python train.py --activation="tanh_gelu" --routed_scale=1.0 --scale_expert_input=true --init_std_router=0.00706 --norm="rmsnorm" --beta1=0.9 --beta2=0.99 --batch_tokens=[16384, 32768, 65536] --dataset="wikipedia_en"
Below are experts of layer 2 (counted from 0) of a mixture-of-experts language model. Rows are named router (the router's row for the expert), up (a neuron's input weights, with its number) and show model dimensions 0-255. Each number is 128 + 32 x the weight over its row's rms, rounded and kept within 0 to 255. Numbers have three digits each.
Before each expert's rows: "comes after" lists some tokens at least twice as common just before its tokens as in all text. This comes from a sample of Wikipedia text that the model never trained on. Tokens count by the router's weight.

# expert 10
comes after: ". ", "\n\n", ".", "). ", "\". ", "In "
router:104086103152092118168188135151131125105119086143175135137102126174095109158092159192104071156166084153117083102197162078088205183094185111158181110123122133083115105193189119107153148135141099129111121150124126111120128111110139159139100127110069134090152095128081125175172109084090143111112095173107159173172130125135096100105121138193123089078144190156118075103115130110146113117075103104087099101115107102098152183100163101124168102163126106090102103183120105097156095100083145087177168136099094094213170173091120134167128119181160141102119196100149093088132131129167112129159189147089127114126140125163155116088102169132170102073118140154191093152075118196127104158123137146173056063141067159170129129108153116164142162130120125105176133162130109125149128130112127
up4:112138116127158119139136104026109143165151128187110140145152171133140149154146090107121149180121136183167142120120074133103124128038124087117105135082059188131061115173108119129180135164101127148079126119093044158149127147141114140104164132112113191088120088115138108058127146134099116159118185147140102115166177115112089229110163137060130088157107186148159134112180158102161126227109130121145148136144135144140075133138133148126106152134134134116094179111196180105099172081135077156127111150113087152103105130148077152127119111151126116154133116102114154120160129138109129107107153135114117164113177149088111176084075135084153135120143114081127155157100179128132102141173196055119133115136136095110127116090151043094148153133101105127154087192193167173140073143098137
up5:125140139144147147182153128100181091151104136128171107139130154100128151160104153115129043123091090121133113102148125141156149148112091135159178117120088072144122093160098166121126098208052134086134101136220053123121106127133091134128102134145108108092097087209097161129219125126085123154130115117124187097132180115130134182113084181122157046134068154136122142109114141103141155111132185084124173170069131142179118138079095128109078140127113126143139124150126156130154159113085114119108112175146150169155118117136092127115150129133148170140161149111139080071167166165140121133157154171111128143118115129108185168075083115119107140074111192108130134154057118113076074119137137152139098146184100200142134107150129102090142227108140069070163093110151161097085140163135066
up6:133148147142119100156079160077121110166129151213126115110131164167082094157121051125117089166123111164116112119113116091095106108111163107086161151145124105144181094133167135118164076127255129145113158121135125091100171116122109169089117134089096157176135106154163063147155084094150133152078099147132126119139110136117119164114099148168139122153110122112130157113143148050131072151121078147153154124131105153158132145111140119229121189070185082106112181134099137123099149096112108152109141031092138099074150113118136116076115143108156111092109151125087176148100120106127160141116107186127091122087120139134140114102158110141096132078132135143136183167163171075126076133152147146101137132115131117069187060055119106097144164231155160163119131101125166185157172167131143

# expert 6
comes after: "'", "the ", "of ", "a ", "and ", "with "
router:071065083118108117145144095140108136078142110117152113104091150154070120134086140198042119160173068134134146114184139087107172153098178099108164119115123152109121143184148078098170161127128142128111153130081108116130141146150195149175095124075075134107147105102120098122187079057101140112168099141126118149161155134126082069068117113164177080090159180154143103098092127091143091141075088119147140090106118090095162149147126100104163117155117133084109116132150118089139081087061162111186156142102120076154136167093091129152102120163144126131127178100138107097150147113145142134162170150111102098136165168162135116057136197125178129077132142121172117133091138210144084180125135136119062041154051135151124111108142097190136171159111110119135153170130127124141131077092137
up4:201116163065156154188117201147153089160102101143136135156128170158159116149199118050162072112103143098070110162112121136184160100110142139150107105092125164147164073103126197156096145158146137100081113101142112119107139102155097159098130162172131101180131131123175170170070165162098086117101167114134166127116154136119095181127191077048103230143130077153107142147169174122162107105118135183128111137128151086097117114097147158160080122068120115123133139147152144125122109128140108135064105182110152203156110098176135076150162151140179144162108108121101132089033099113161080125173111156133159136132097138114135130163100106132106116158118122113149119126130117067038126122144162128132111156139159134128121123133129231140119122104098134166141134100077159165158137118150097
up5:145093152135161161133110130181131131179124155122126141109108128101166089135095100162166103128124119106186102169142070090129133169087103173178132118139079157152097130147132109129080130116093096092086100107178182105130116129070153109154153131158152142132121117155139118176153082153147185138146146134126102106160090140109162092142150153116134132171085163124149102155109111111154062092149122055184144140154090194142059198126069131179128093100114178155159123135122146193131113126148043191135111143133117082131156021146141123085092163090146102119163084028105088153157134099130152179165094127190121172103128112082141126117048065141159152115158073149134073170147121140176117102143100120149105139117180185083164128145120157130138101124146152155139083129101141079135117109123062
up6:054151147129143129117102118166062139138154155165118149113114144106130062110166143152054110110112140197128142150105102113098136128077132096142079145076081089117158154143125094073166173117171151099068143157147127056094127117102143078118098076116119104110144173133130077151110132148128181144132150141131120120117105139124134129093172163174086155100143153097146048094163131062126075074195104105147110163146176158190082148128099065138120069151173107126103128141107051143042198117092116144132138144189075078148130122137145168129103141145112071110126117077109135115094152160178138099081131111100091141141146096157154133119163115174157092111141061129139156148153132089168108137155131114128128130184155125115112103069131172167162147191118122152102079123193185140131109145105193

# expert 0
comes after: ", ", ". ", "that ", "said ", "stated ", "noted "
router:106095102110085111158180091179129092114124070158186124162098101170096148138112156180084104144140098156104063098210117095092195171082166169168169108164107123099120117188166136130148153148132112155079117129110159132125150087101119147149106138120078153076117067117080107155168122090080110100132113166093161174156143126108117091130118120206112067084106171160124087082070121114133128129057154134098119105121130141100148181135132134127157106127091177092085123195152118151121098102080136133175145149136132101173183156090111128138109136186159112138102200091114105081168152117143086075178167121096142143123099144183148111112110173146137107076107128174179110149088118177153106138137145121159058068151072156158132152110119073166141143132164160149190122188118113128168103127101138
up4:173112118099138127185062106138062115131157193092107091131127093133180101119122126143142137137134096135156111123137120057110129119124097162198143140108119122063131131105165148159135142089082117094105145084136158114147091127021143107145134118189155121179136137121168127136123150155158146050186166148143133158166201138082212132123227198114154139133111131109140154086119140141131164165109158112156160139139082128109124173113160148185076063110120100169128184117158145152185155146108171151141126098169146079137091122073150107078096145116173177123125098105093140117154168110103155144096110043167102107091080127146056107181100136098108123105141144103130052129155093155115106114160152179108125134084172133148159166099167167125108167154133114145142123180112125161131085106097141
up5:150044130120179209103189160200203144108148139195098144137091122174081137063110133120103086117134078116110113189125146131108139182098155141096145072070150171097069137100127157170171133169134173136143165136112079093131099112097124091118095127115137136146084091100138139099086104175164184062096124148112152107129148146137155153118146131084104140125222079107135095186115113113135130162112090157156098089156209138128078123107130118111119099168125114143161087133104129136070152152151101133099154163172130130157105095153138129105100146121163146156154142121091100190103137148135130120129121168078135133131114107167161173111168148165116117130127077189138156143107122092087171171100104135208132120135157157152074127113158079182089135134055094094104167136088093103123200103144140
up6:181123176089116181134185098184177092078135136123127172125111104109177131067122114095114155134148172129107115178128154077138152162097122136101109117068179119141137139143124117132181104150150187100121211156149166143111107122154124113142146137150115144147115106106146124120153118181100172056167166135141145088133135107116136185118105151145076064136098126120121191112087164075168203099118087125188137132136170142096025150141157138147106086129115134157164161148125208096143114135106141147130152124192166129132122160102116150167116121092075166136125108101075146174075124083126052190130077131130134169095135170120114118111148149130127158118159110133145113134143101127099171126226099151119140127113094120170077201083159159151123135126167025146137139207124151146139133116104141